Experts of a small language model: 6 picks a token.
Below are experts of layer 4 (counted from 0) of a mixture-of-experts language model. Rows are named router (the router's row for the expert), gate (a neuron's input weights, with its number), up (a neuron's input weights, with its number), down (a neuron's output weights, with its number) and show model dimensions 128-191. Each number is 128 + 32 x the weight over its row's rms, rounded and kept within 0 to 255. Numbers have three digits each.
After each expert's rows: a language model's description of what the expert responds to. This comes from a sample of Wikipedia text that the model never trained on.

# expert 22
router:094130115120101161079118128164144146105134156157059119184110151169179075077097162084100179133125140175136150095130164114111150073099103168151107134141081110076140104137171103116160159107098174
gate0:139123035120127137131150119132183076139153173149151123170107145152101150175109130092128138081130151105113103153170135135144182171081140044161167101077066157111134117115133143157150117134113127
up0:052085139124123133093138126147134156120097126160084113143119087167084175176145105151184185139112170154084138153143101084087183169096097149155168167156134161135110166143095119134134093152120101
down0:140073062133121167122156119094125125138110177133125104067129187209130085074158140110128083111176124090115108082091118114160170096166114116121107122113047087106191159148166143110147123155167128
gate1:165090161088079131154134122122154090107148139163168121134076119079126110134135095113128140125163105115103114119189077118156148150060116073089181113161108149118071096140167112094122147174099152
up1:136084135127086148096117112083168136114166138157138100163095072116129129108129141116098125114134081116100151169173111114206084089077112076115127123141136185094066139136137105130093173146106101
down1:098172153108155152097139139183132166159125117090080095103061171158086156094115141143148181111141133109166108112087113113092141179155090080110141104116167089136122059111103158108171135094189093
gate2:121102106130128140127076154120135139160116145164168119157113105126124173145140157120116184122117138119166135139115117131188091093105102103147116088081137135142161158140091180104157085119116154
up2:127127104137110167150133051071089171128145146089172175126108127109106098138106111149151125073138135079180118103143120176192069171172133145089162148132068166128132102122094141136116165179187150
down2:149119176149123064093149147132171164132114134130119088194124150099127130133252060174177132153131111135140124120060182141118144140142097164144157099116133138186064130128127124162094137106116154
gate3:083137117114161137125092118138109166122052107131151041116128165118113086163152091139109127110094174115118152121191132124144107112198111146101160127074046128157120091111103123158132151074145153
up3:206098152083117077130181140135083080124148120154135177112183128137117181164046154097160158142146136110156089117113141105165151086079124133169123128157138122109149119128116127091129131157181130
down3:117111084205103150163119149094049113142133112134167132102071121129116150104154108100113107087160160061064156096117089111133110186201095127142164133153117126052144129158140110131099154163127069
gate4:185128127167101134112110125107135133116101121094090133066128120153149029157134113161095103075133149096145111161184128106134076155087122099079091177088112142125099157066134130119136136088063083
up4:156066081079085131121163145108131117148119151131175130155119117144150164143113103147166164118135103105190118131092108114109142182164109143152151147133134093147166130209105186114121112149198108
down4:099159118092153141077139097131135142117081140207103217173101120120196228148145042124183159192106103114084133152107123147135181148102171148190130123112142157158130108098169157131177188116130088
gate5:143105131152129140065088094142151147105141126120170128103112121167132161149178080110119146126160125133128164091092108125128097121123142154130138154078124173085146079148115125133117126118138115
up5:172111121104166125088117102144150151091182139098146147111094121176148123130143109099105130134136107124124171098083088122105095153147160148141113138083130146057151067159108101132130127106122127
down5:105127121135137127157151137112115117133110136116132126116148122177143012096124239135125147091154146136138133139128130151126119130142128131138118134113146134135127085133123126152132130104139139
gate6:118101122153109130199092154113176129127132052146147100113199095113129112194141085154111099099057145127089120166088146145148078143204155176109128102122095115185125143123145129123157119140122084
up6:122124150110080126141145130157164108138173104136145138155112161112141131157118123180055082120132203115163111154086101163119092106154092175117091134159120147155172229191153105096163128189188091
down6:132161084111150126089110136126108118102157139097141121112077163214198094143091157126118144147131169071110110134115079080167194099150219166134125149134121119124156119125062099109139177150137115
gate7:088128151140098111132170143127139135140109125149147145176138141150080143145158112141125137139120112102117133092071088143132136089158101027095150050141054138172104135126077093148103121132169105
up7:120125067170159167153095140159202178170133143140095106144145150136149123029037121140074132143138164153101153095119140131104068095164091133172078145109096091072098187103190112116096146112149126
down7:139162115158135157099143115127170121126112142140128126105119154092131056081107100148110071151145107124140158112141123110121114123118102131205131129163137145091148142130129181106188132131142123
gate8:103147159101180138143131081124060130081163152100112168099148091119106109106144094123100090124109145084145081156135076155140132147161153143178152114156044104061093197157123181082113122170152120
up8:127135124109148137100135086141095149115146162105147131141182138074064086130135077133064112138138122127147136078105090176125131161175160154113172103134088184079123129175135168164153125161126129
down8:058089091131087139145142178123136127108188114110127142138142140211159110089149152112153103135149157136101133099105106144107129104137160175200157079110124056129097074124168137042177166098063134
gate9:069100119120117179088140139185118111174181134103143145130165104117075132124124166116141119144175138126113172129168116102118115151099128134147096093145134133164123132172103145135125139121063082
up9:121073106119074138113121109125118105188147094079088155126078143132089148114102137130163104080149161137114088110090122148108127150033165146105141077173086187167160171133106122096097135111153128
down9:177202133141118088096146164095145111123120062137109122151109141159076117118119126140116151065094147182083151081164106092084132129105162177129096121102114113117039149149112157100108077110101180
Description: Multibyte character pieces. Lead or middle bytes of CJK, Indic, Hebrew, Arabic and accented Latin characters in names and titles, such as 北京 or Jeļena.

# expert 4
router:082082084118140125133170181138124166100084104122151076143111128116090143147164094088139115160151128109067106074091154083144129100087114101144118106099135141169147105116088148068132163190162163
gate0:100122151137141134142149140130124147119115164066166094113141135102110091159108212173104101150089169148121180120158125132141184132165160128080148120141140076130180120141105099132096173144138090
up0:078133102148124131142130106090121082083121116057191108133141152167143156073123187112090119191154059179106107019120106124103167132130095153161121141084169083089118123121085062142179134120116166
down0:151080133098100126142171176157124199114130129157122100161118217169117144123159167111162109089141123149141132169197093134151195140158102160158139093112113149117129158060110119052153136070169119
gate1:113108098062119130136116103140105158196104197114128179134117133126133146191105125149134124122108143109206136095154149198108120105079144106137151161076092117119177083131146089138118128113147093
up1:119119145174111143118141124133138178128192169169089093092081155124132138198150161116212123119096138097167187125113135167104118099163186171106057075118171110143134089102159143159103160141124127
down1:125134114148092066149133161130128134105113123135087125148090082151136147132155156108197178191178187114125128124196178126106105169148106129139075130109119118138141113107136135179130076161159133
gate2:112111120075110144136161143083177110143183090125143174124161215147123118136117111051118152141113157075112154080212178155123093114113160129162117121154113118142106158105079159136128151192106128
up2:119119126088130080127120159108137131083149157140098142131109135065192157104157127122097109115103194153102175143151068104107102090125106110086102173085146117075158149134147114110122137099135078
down2:085127156170105084115115108071127158090119107111105144170131105073120085156147116183137099095133166103164145143112108107067147110095165146163112148133111158161172136127115165198113165129103101
gate3:179153117171103160121094112134136107153127061118117057138133120110102115067218136129172082116102168111102134104148099149119105146171103134182158160153108124132199114152147203136098104112111164
up3:101096149129109096117119154154095132132124159116072096095144084142192112133155173100131113124087155165119093137115134121115156151089119065146143160096171159156126131126157117034087103092099117
down3:155127145146126090104150071051126138154080114123126153181116168064167143132154145150174155131141101145097119115082116100086108146077138146078135078147086115036136156092126072077045096115126124
gate4:137161103072162128127138106135084112081140109141158126115111145168079195163125120137118105120157131124077109184135065081122132153139177085109136093031166152134143109115078119110128103141094113
up4:104085105113113087101068089105112101156117079147167148117115109157060134117158113165161038169141124122169176138136134127128091164146167129133130133120067135103121094187159144159148133187160177
down4:132096089105099073221154167120086123071122163082157117116138172138042129173136117140131118155107124117111133083140095158133138100163201143117100128104117148123157167101119162089163120115112078
gate5:151163114095085144100102120127106151152101101170174150111101095121132117125097056164121130126121106122116163134139060128170106163104142127153137142125156116156153128138116160105154104069113093
up5:158175124119173114144123062103137144138120112178190156091060154167079118088081119149165116125130132143065149062127129125150135160165118113090147123138163124181192103212135109135091139131086087
down5:160157120116180099126180125102088117097143106093160162153117101118052125129077129075098147078129163139122112142108162086134178117105146099101158083107123097082089117140138121173136160102086131
gate6:172135078140126173144128159093184107145129164139060112126085109184143150094128093111090122110105125131207084106135078110155126079151154122184153160140166030148124126149117096168101098144146127
up6:183173083149171144156154171152157108107139183129108110099099145196180136097143122171115122076100114131169138152152097081162129041088111128143114142111150049126128132160134108105076125172178129
down6:179196155145113086084107105114154137080126144121166127086156147135149126116134148106117172164106134115107167195096091103094138139063059094108110097122074136140110102105103144116133165126146085
gate7:146123136126118152036092121104086082141119094102100151108116170174119101114103121155130114157123126069076174082129166160133115087144152129136122165175078148103141147106144097148138124080114105
up7:101202103138130162112055148132082106081110025068127103084122171164184107120102044149129089058139160144162121139141133116075151145109082064175109128113103155129190116089149089101151129111151108
down7:132121151171064155134152187064152109150122103096121124140144136071120127128113160155112110126140123147142180156167221118135138152142151131103136174107181143129095127136123089133163097175186142
gate8:169111126085153091109195072073154053161180155123136190156155093130135127204076104113100171140164144103105141188143058124124133112192149123153106183057155149112127141118026119044154118089135125
up8:187173114141103125084094126126100139092077101123103097120160081134109052153182155086154174143195125131098172124095086124102150142138134065073182115158184158096094098136113108058123142132097137
down8:083170138109168172156142113129168136111211105092111106102070180094034118127137095122173096122168103148108049126164087113156080164077141117137108110133153154138084131123173090116096133153173142
gate9:139135119180128107113147068125113096180124146107083169135112125107064120109090097125131125130124126074165203207126124135132040084119146113120113136107122101081153100095185149075110164125122088
up9:136133067076141161143113176161122180120135163109113162124137163134121143134172158149117097151115148113195097147139078129075139150099135060127151106122123162139099106207098098140127146149110096
down9:092081115108077128112087128206144125093123147084125111100133141087146135075174149114168151157189103140097141115133116121121101087152141194138133117111178134115130163044147101150095148109134155
Description: Mid-word letter fragments. Short vowel or letter pieces inside English and foreign words after an opening fragment, such as st-an-za, emb-ry-o, trees.or-g.

# expert 59
router:126095125089122113117104114181116138090162138119103190198119132164168061116093121054113158186120129142121121122152171096160141093108115185178127124151129125088129115117145102142164159125115219
gate0:128128104142091109128139089109112080122115090061115153131148115100067076134088116092141085110144147097193084112129164183173105127093088114086182110149120180126060088171131130125083115163144152
up0:120180159057130153164136126107201173103101135141108100139092153191091135074118165149168105154160129108149131168129126113124117117087143084135092115088134161091170099141161128077171096166123065
down0:115149121122095137144107185108160127150128064188134201135159135188086135143103138117143118119100088191114134176119100097147117187154099144098141123140167109145131101131060104202112122123168124
gate1:154129102080138144147061144133154168166178139167154124113139079140126089187154125127115090115157155082152162116163119095127126142196132179159136141114079135135105095194147131080119127097167119
up1:120171085127072169127129163085119061135093086172165072141111150186094115130188135186178108160072127109104098059154144105130124099161131146099068137141105075123126181107178158163138102118159125
down1:165100108139124097117102136074102113100134074073115134140074104163094049132161139144169149156125115098147156052136137112114071139126037142175124135124137075148178126124113124131154189173134153
gate2:147116099083145155146199134124118159098133104144127110128156151137110129149115108164172168155096114149153203128138178134122109133078167165168118167102121088102062083153140162079109198124131076
up2:149140135129103126153131102122163173136099192176144112135165134181131100171090107164127066199088030193133179153131124136112074120152174159085149103123181175120114138087128159164167122062119117
down2:159145135134084137114159124124116129128132139116079177100092108154175126133128127135106175136129136158141114150157129089106124159134175147136111143131128121114183092086140123122107100096171188
gate3:159156099109117108078122101168137083170116154188088083118086157157091113183136155145077132135090107157083109081118146138152140128166144146069106110137139123077075137104127177131159080147097132
up3:178141135050129127163112145172136106119142096114081105159063114121107163199207157154086122123115126078157117197153128163128165157112132103187151102068147159117156109157120125103098189073144128
down3:152105127115124128161123149128198173101158164102102136101094122186127175103205104090150127128116111116181081119106125142196147161170065183172143171091120159164106133123150124147140115178107169
gate4:087054154102109174091148111175103129164132108164146047144161148091149107135148065100109128129098119146153149138093069173137084134141139124088145121168104081180111142080146126124135144163125097
up4:133092143133112121139134147216139165112125175151112183143106094150100133132113179100127120079166125139140136143156110117109182110115107154171147144118100166109097177167149092159162133080188167
down4:077158051107144157086145169100128093161134165185100142102139146100163144105111215138136077104095132095154149144110142129141169157152162167134128187072133167172129138050154164161160168114148157
gate5:131131130170143143161098144168118096123129117149179094147121057113156135123145096136123099077165139147136119119163149101078111135129098139171189171081094119156108142134136145127105156135172173
up5:104089189109140146117105151113122167101120185128080138139163158114123084057111142136189080134097105066102086119105174099157182125105101166109079143141121118159216121076143126152159077148138132
down5:083108148126118098119109152198136120100105096123093126103147112135187149168100162117050149165125119183192133123076109142109100140145136149117114123057149093155071080134134198116126105142137131
gate6:141153155131125118173142138162115159139192171109094156112090122126165145163139112129108135118160126109122053156117105193076135141175197181123150116094087095128098134190118123146111169129093131
up6:170106114086136124157122076144194135090094080168164125162159139093110145143154143146104130109137128107166242124124130046150125139109116097118124157141138163153171126130153139154134073116072150
down6:075111143165183089161122091110149099147147188150172175086118144094149150137127089087173102143064123094137101143099100173075140175152144085126116173110162130145113159146120177171105172138121095
gate7:140156082078161129115112155127139055098088097145131161147105131147142172183166083119141152109129106101132079090108112084133125099140135113141132153108114170162161075163095117067086107098168085
up7:164147087091125202142147117120135132136134140143203135094138146104169136168121073092106200125093144129096098108172127130110141115157089121167116165124154195098161128149164166125085133099140084
down7:138179123144143151098104097153133159155184160089147122171112132190123029156132183098105144108132139084121162100122161121145126135128174141116114081110150101084124057153142135136120158165153135
gate8:088071148132154082159115092141084130113130113098144150131114108085149136134147151137132076107114141090139160145141114118207155154106050116129182103194148086182128095133121123105139106117089118
up8:097107171170139096106092104131129144096115143154078111143091081047115098129128117088075072097149164127144119150146088186201165115155049142152115053169127108176110137127114113123123133100112167
down8:117150172063094083141106106082145139090113174096168158105086136203102093135184154098167122121131128114144134107123149086161136173086202136169165110102121127106078062146119092149105080102129152
gate9:101123139107127058106086101067139077061094086109154194149147150123050087090115086158164132128158101147129093136092178149103143133121089121120131147092125055142114104151171072158136106147110123
up9:099075139153136167095155148142116073143106157169100052125097154081124096159099106131147087199119107147104093103148169173131130144147190187084072133110170152120065098127099118077105134109150077
down9:110091156168149164140095081152148105164165129121120132128149071083166166117130043089035115062154169108107124116121177162169098114154132132143054145160165128158134168147088083139078147187185152
Description: Non-Latin byte pieces. Raw byte pieces of non-Latin scripts such as Thai, Korean, Hebrew, Arabic, Chinese, plus non-breaking spaces and IPA symbols.

# expert 39
router:188128083085140092140118129125122069208156121138124185203149163128156098144104105110161159092092095122084156099154100144074126170136135165158081155094104093101144108124109095173102165173141130
gate0:153177110174088092179167120110140127130170092176152110136107219157150129056089132148149116091122120152143134139109114167169076133087115069158187136114166095084080124123145176045124127130105172
up0:100115086148064118102190136104088134104118113145172118180105153200151134083112094114221106098144070167129083090124099103173124149164136139153154166085140177124113118102124162086103141176139110
down0:166138171085090139141154124105153126094119124133100163133118164222104146077167173170146076166153090152168092153193139109101100123143160163160129121099087133174159116083101123072102109165127157
gate1:215112139199087102184093123134088127116089136147152101098168121182087112132157111154139132064129070146139121152162145154203135115119113193114131128127120109090080125118139163136127124117140125
up1:101102119145124125115120115156194175102121133156145118170128118115077156046150116136137136123083132138071069101105080117051181143134124097126112156131160088113125113123106118091116091128098130
down1:156100062136092132100117146109119178177085105152156091128143134155091097155128198158142121124100116161124100170095134086120162104153144153149105130158113088160104085146121092151154159139156113
gate2:117130122146106110100110136093204121066080092093075126166117128170144146114178127065143094140119132157102070116167167145115156116126163105181089127083100161165091124133144189070174124159124121
up2:103176128112085098049135114152090095091078112118155137071111099141163106097176176156153147127179162150137201114117099124157060157081092112106144124139163111076111074125082150106117190160142107
down2:092181123134062127194155096121055100101132096124141136087157164104154157090104119104169171135129126135119175144158162167094124162137132056129163156133136122160139156089130144057117186074130127
gate3:115094147164162110161140094204160119100113158103098117104114057159115091118146082106075125109127094133167118176118064164212113070168159087077147138142109117140094138099125125146186141185148130
up3:119041197080112115109055122137122112120156142142080123112130072153110185129188189101136114069167106078120106113096083156139156172096151159117133091133112136144074141116124114172157175090111089
down3:128143126091122053160143109168078097102141096200131161159132100172139108138171103088075129159131129149115097176105096122140151163132094130100108103106117176152090153134100154202207091095149144
gate4:100120167124131106088146184146158113120102089089188091149065112123161163117123139110120127182154120127135153072104132093170123164038181092167153136136149169080120119146176122151149138129140122
up4:137148129092090177142090119112095162151083146164141062140088134160129170101101148165153141149132100119109150192159122104154073133191115156068092107119168169145135099165082129132149119151088117
down4:114063097104117114161192075175110067162163151154141103124112085164127088162134080114122160133102161157129151138150141157117124058152093136148069080087079144154153129155126119172121160172150155
gate5:129066076164122112133119127145104114081107085143127090103160106172116151127177162093131121099108139133080158097135159143118135163075103156168152093129119145190186112249213123112134099129130139
up5:162084164133076062159155170131141163111140182112165097113060114113073154100094081187075156145134157164192159135082192160089115103155135140166079179137093133053097168140133183137142131160213134
down5:063109156125047138110080146156130161142127184097160059131113123142100144139124101151127088148178085135187160165086172138139132083152131076074094127152104100175086138123155141147146183103137127
gate6:123099124141184087167146115101099109166126097077124129110121146099117126143112162213159089123144089076105120147110110149143092116099101099107154169129119064123114174149108146122091113101133141
up6:105166113098162124147174105120168138182098088128133180126168130137114110074131163166121112116114085160118084137106120143120146134176136135100132193129169114107087143078119071179088155120122044
down6:151089132115141161096120169118155094104144122059096123157081110089179112153136085141130154115093100114116155069138106088165144159145167106154156187141116142107142136183164095123116087107077100
gate7:141140155067093134043118165141168156156137094160139141159126196075060143104111212085113103155125104117166156086120197150162132161128161055158180197122089103094159103107132160159146082109197085
up7:170130145176102141132072145113125131157140120140081137130157072090125057086102157145172137101108157152193127117128140168125117196163063151151147165169140091130079143132129159049147184120112200
down7:187110165144106091138115082131101135119132114113125106107158205165196098149157153152101129099144131118104128125086116145167135158074119153091113123129137084112172101119107080113148104090145159
gate8:132121155153097111147170111174128189138140149150127119097154142130126067148157102145147125109146196137131124095123109075099151149119110126078068088130107142169134130080134135110150167087169106
up8:111176093136110088119133160186110160122152141104107079110167113091169112131135084105082105188163123141134128139133155153125126096114191130141142085155111158104175175145108123194127168126103124
down8:150151144076126124129085170147092195185161124080107089137108151139139139183104143150125109118141121175135182111105117070096153152096147089198148138181135127151155184148137117184133185110136085
gate9:095074199077115095144178144192115196093065133156100119132103155105171081152117125098148176052153113115128121172154150106151134151172162121133126082122097156144134139173125126113120091116136123
up9:096168148112105184062143132085167111170108154123195140162099129110154118151150099184156138150133193169169116062101087123187125137136095124116069150141157135101080152116128129127123199121147117
down9:125128109144134134136119118130144182118128114148140137115096149151149104108112179086161160073093112148143154144175140133112182106112173119138144114162143084092135190134121126175170155148123123
Description: Word stems before suffixes. Stem pieces just before endings like -ation, -ate, -ers, such as ific in classification, por in supporters, soc in socioeconomic, coordin in coordinates.

# expert 10
router:123171189105099107096097127183139152102153085134140152168150163141174093165125142105099180131108124160172140180133191108160184094084109129158126105147158158109120093156092061149116074129145148
gate0:149149174153106161113098153160132134118146098154073114174118145107042107165115163111145129053167125098144122093117102143138092102110144176114142169098111075146109155155146162141114183068066041
up0:148160204109113158134060158160124124099110106138083140140106128114079114134112152139137149078151138119161111091102116128168094106063143189135184158115100117134181163149121148157118176107064085
down0:111101122163180133142113155149122154104118123196131187147142153080155091084182054120121163143071117094087171168149175161174117166132151153118136082082116127136131128171168091115106083118130147
gate1:136151136139159136123098088140150118139137188107102094103122145165118067181192136128070091104136159136101087118112145130170111168089089121093153134146112133108136096180196154126086115115111079
up1:158157126181124108127112066136163103115137160163072160122113125142104120158150110138112129110131153131131079107130151137175095107122101107106183103120109131084129104185180150109135123107112106
down1:069142089137155136103121130178104113184159096167184087109076178094134197200184122138149131133166102104083156137077178126102149133131112110099101056107116144117121154139141079124118079121152114
gate2:168128180092105082151098129128164145150136141175125086167073070131097125165084104061180152141093110175176088078157148129095124065171102110121132139089165099142111111126105117137171096200140127
up2:073140137094109140118201074131161087170133139155110187126100133153135130165112162172145089096112154146154114158090108156092153089115130173123166116093197130128142129144122114095171144077128147
down2:113105183146159163145149048110106127146120148103095104113150131108103184114166173087147153128099164101133146155108146123082149123114092141196092158131117118122112061114083109139139191138154145
gate3:142126117103162176144148099109138143161116088162114140110136168159096102159085128065114111081101119030062112116153146136092100137109106092138102120091106068110157163130152138154090116117179099
up3:069130052109165119137161084147126124090194164116095126143119070133212102069080140136124144182142085146086137173146105139155152188127146181177128106161104170082171096155154123157116112137091162
down3:103130105171167107134080140174085106084154132123138128143118160101203137139124121135108159152111083147154139048205228134122130119108106114163147066087097145109089140134115073105146128097142081
gate4:102136146145119159083122189137208165110110134180112099067117096096147141147159153164080122122192132120075182168098096180098112176101157128145142151117114153150133107119127144127121125092136162
up4:119066110104132104173114074136047103154167123057140113159149164153087135123065112099152144127061128170177119073165187136134114102163101123124104137156149108095137164082118103112134117156112091
down4:093087104100099094113113136082159159169199116167156053097098187133158093093192160079079097143075145137116129176150054100080145113134106111085119119113157151156122149144159158095123090177142109
gate5:247135140162117073140112086130127164186073103155144115126087107151158081100114176149091143114123123129114091114088170151132078136144100074127169163085099136107122067059178143074152107101116090
up5:071164099120155188116155119155124128071216116087084097154132156123069153102150036096094126164145116145178136135125150110152157088124132166198120100163090149134104171180118089098152180144136117
down5:109081120177117149120131138116086126120100114182139173144149166164137135147200182141109126120126089061084165135142132117165109109149109126197141150093106060088123150128151091123130155077172082
gate6:162114148147145113115100179112098115145083121140147169059114149129135137188162113065164136110198100124103166107103172160093142149147130166087134118141097163168138112189072118159124119158134155
up6:109057075137064129145110148120126161148162160130139115184122102079096115084087171127093092095121052106117142155136106099152109166097084110132134126126152145161084144130144154235117099138059146
down6:167117122137140145108082147102180123129117123095124161106109118146125179195128219159145079147177076128109093087126120122135114144103122111132117150079132100154154095155128072148151124123172096
gate7:144126129137099163165134129130108150120150100171109074119151202031114137143092083135116115120165157122119109102152166157127169141170177137098180130081143170129127104128089166097137078108140107
up7:146127099116127122084119163138188121102068115119091141141081118214154125138156182107110172085090134120129154147124079129114113081096117106208092134172145133118109140107156088105076126107138104
down7:179161193167128141102152113108131111099174047131084168105203134157137096201078177142147160116115163119164166089153149151172158131069096122069144110135154087145133114114137137188166160158141121
gate8:147129118152125158165098079111156086198130075118115115112137139136135111141147135139121133150168124135074137150175110091164116140192137181126108149099064117127166156155076130127090138174120093
up8:135120164098101082109187172111101168100158197137170146162101118107128144158081118159151125088073153126157104125079115176082132110085113091080159103146188132123108142121165126122179145081133172
down8:150138130121097141137102140115137119190103152134135169091118103113115189097123105132116085089135120126095061133102123146136124153133176112132095166100113147135182232142115083126112098093120083
gate9:129109029113139142079153099177079136113109106171121142158136168072084136123089144128129144165114192101149104138133076113116184194123178159154144146164180138131106198101066115124058159145164106
up9:117140173106158115128108217121139130160077109111176128146129118202138102101129103162118117062125085116126166128152120142088101135158106135134103108082112134157120122095122124104099145089118168
down9:072161110137130066124140096204132151192118142148118155152146141125161033045138130131114133083186086100176127105152110116121108134126119081118105127138143122195141074155126148123170150133107109
Description: Non-Latin script bytes. Bytes inside Cyrillic, Arabic, Persian, Hebrew, Thai and Greek words, plus blank table cells, such as Викт-о-р or خان-ه.

# expert 7
router:123083071096121093196107093061135155149144134150070109151129121160175131162132148108136120104169077093162152150180099130105108151151150162133091134103095142094150148158113150164159140155101102
gate0:095169161084139105169155085105198117126202108113149192169127110127105137176117138140086146122148075169113129134148121106183095158161157155159136103155113131137074075129082159115119132178149071
up0:062102102112112163116127152162072200137054124117127123136115122124096122070086087083144117140134189097142131073076154144059113130076148155087151161122107111132146176162149123130120126102090193
down0:136145127178095116103130109154081162116084132145133094120183118162119136114125118121141217113143138131108139115103082099121166126119107140154082121126118205120178149147131116153062194131131136
gate1:103146139104131134124095144151143128113124141112182143109132114149106104146141167115147152157099112080095093117123107144111094126031156162132109108122058144125177152094112101092108140115009143
up1:085145152191055140129131108114147107157118121148095117137128137106096185097108120179129154098127101141120149160105103183120086188152155125127111142088091099223172081136161091153113130161110061
down1:108143158140105141174137177126109112146134167108131186131086160136132157107162100139092123029164134087154129153136107083144127210148103144110138126119102131145141132136101163122093187102114183
gate2:152134134157152122092150190153158090162127140118136130141153164146144204148114094136136135065161142146188105104130125102152127164183187120114140136104114130108075097085070172180086127170171136
up2:098087149058142145126128111117157145169138102150117128096129165133128131111152128114161127125103089110060117101154135188111117152096123111106166119142141131106194101110114052119207146099108143
down2:123090194141124172089170154174124082127069130148147109116135112057149138142114112147117186136162080145129109115116090082132126125121084168152193190121172145136149143093163076127078113091142200
gate3:148087142137163140123110106123113202088068134138151078102134137085064104086115113130164136178135138116126161119132149109130145136137128116101140106153142045190094141155130153155097137163123098
up3:091128103152121126107196186117148127163114096156095101162139144138152081116197117116109115106133130158124110107164150184125093071130110127135123125102179151103138148124144162169137093148135137
down3:143092061133114125142132145115135102134144122171127184162106158128156157158100102106190118096142142167095135132063169174058147149078126111135116107076128102050178107188142138091125094133139101
gate4:126141140125132043123150092145166140141142102114132121126121145153118052174081189089150095165070164096160129129150128106182095097118094169103163195149117127138175106127079150128119150103196094
up4:112156111106142192149140118107110120122142099132115133111109121127154133118150145156145189156165115143127138098105167130119182155148111101113137050153184109086089131100106078176177109158075139
down4:138124108092152151190128121113162128095140106098155153125124139130097144176123166096142163078118104103187096161146134145115128067083187118066188163113132118084137149129110133122134177089110141
gate5:115125190170129116164144136143153152142117114123135109137101192088194127084131124112175192173161141094117121146148065123121130132164140129094129162126136128088138067084089128171127168114108115
up5:117091076160132138186184092070135150117122138148094135170102145129182150102117159120152206056120139161141184093100157120081103059180165117194117103087138095150153191085145071195125207147116120
down5:100101131166173118107126175104207152132150177147157131099088125144128176139130118159109134180124118169174130079167162115152143069126145179108135099170107124133145135103139076113006177139138161
gate6:130140188180133203116167129173106099144112136131184134085172130058069139131108139149081124154094164140166181140151105124113126172102112187124081178105116099083116131156088160077049120149136121
up6:155146146105150143139102099156079210156124113073150136075149170128121172096150184116122163179145162060178149189188141122120160163100168147168112138129146100084138199099142126177094169154082144
down6:142147165096098171098091086130136120176144115182081167117132117070147128131163195185095146173082080099133126177161124115169088107101128087147150104122149106143119139106110135159092141136117159
gate7:173173090149146105109091097049091092080125160148149140119130078133131134122084154128077120127102138162114123119122126133134153096110090115145123082079111115135085129129148103078100178103131127
up7:130163165155123121141103186097090078162105122125099190173121076145164141163109157166093146120121128110129137174177103172128105146169097110105122150099175163098110134116097143110146174115114145
down7:152148161158091088132130146105209121101132084134096107166095172096154149164099131069180157099136111104176138175140141130167125174144145161117157182131144174158101122132137140198099123203068164
gate8:172064084154123088116111165068082120118176179147152119159136147158211169176082110146101152178132140111133132123076159131117178169144183200096189176068144093167144160134188094121107066065165117
up8:131193133114140186153091111088126145137207132098142101074178170103150100094130163189101051170121114173106092109148108144153143107140072112124181112160113134100205118071083094128146179115163148
down8:120138111153092151128137148137107157101141125117095119076149116170118156105107144129136146121144142154107101110144210122131154187122125104103142085148157111091132128055130081094146099130173086
gate9:117146154071158083118110151173151154201151182079127074114124200126131120125129125106078144071148103122150160126096134166129093102182134130087127201155135151150138072147064146163120114132067134
up9:110146136112153125133099145107153132074122152076125155092182144118107089145150131174068168069135127096155113109111128093126155147101087185149202099110185098135105120164116140116140155125111146
down9:203193096114125162070074109132132126133073118118103134154127162119114115147137122099111155102065146131108156091095149133137120080153094121154109105150112172124144130175144140127087138165128069
Description: Personal name pieces. Short first names and early pieces inside surnames of people, such as Tom, Frank, L-enn-on, Mc-Don-agh, R-ober-t.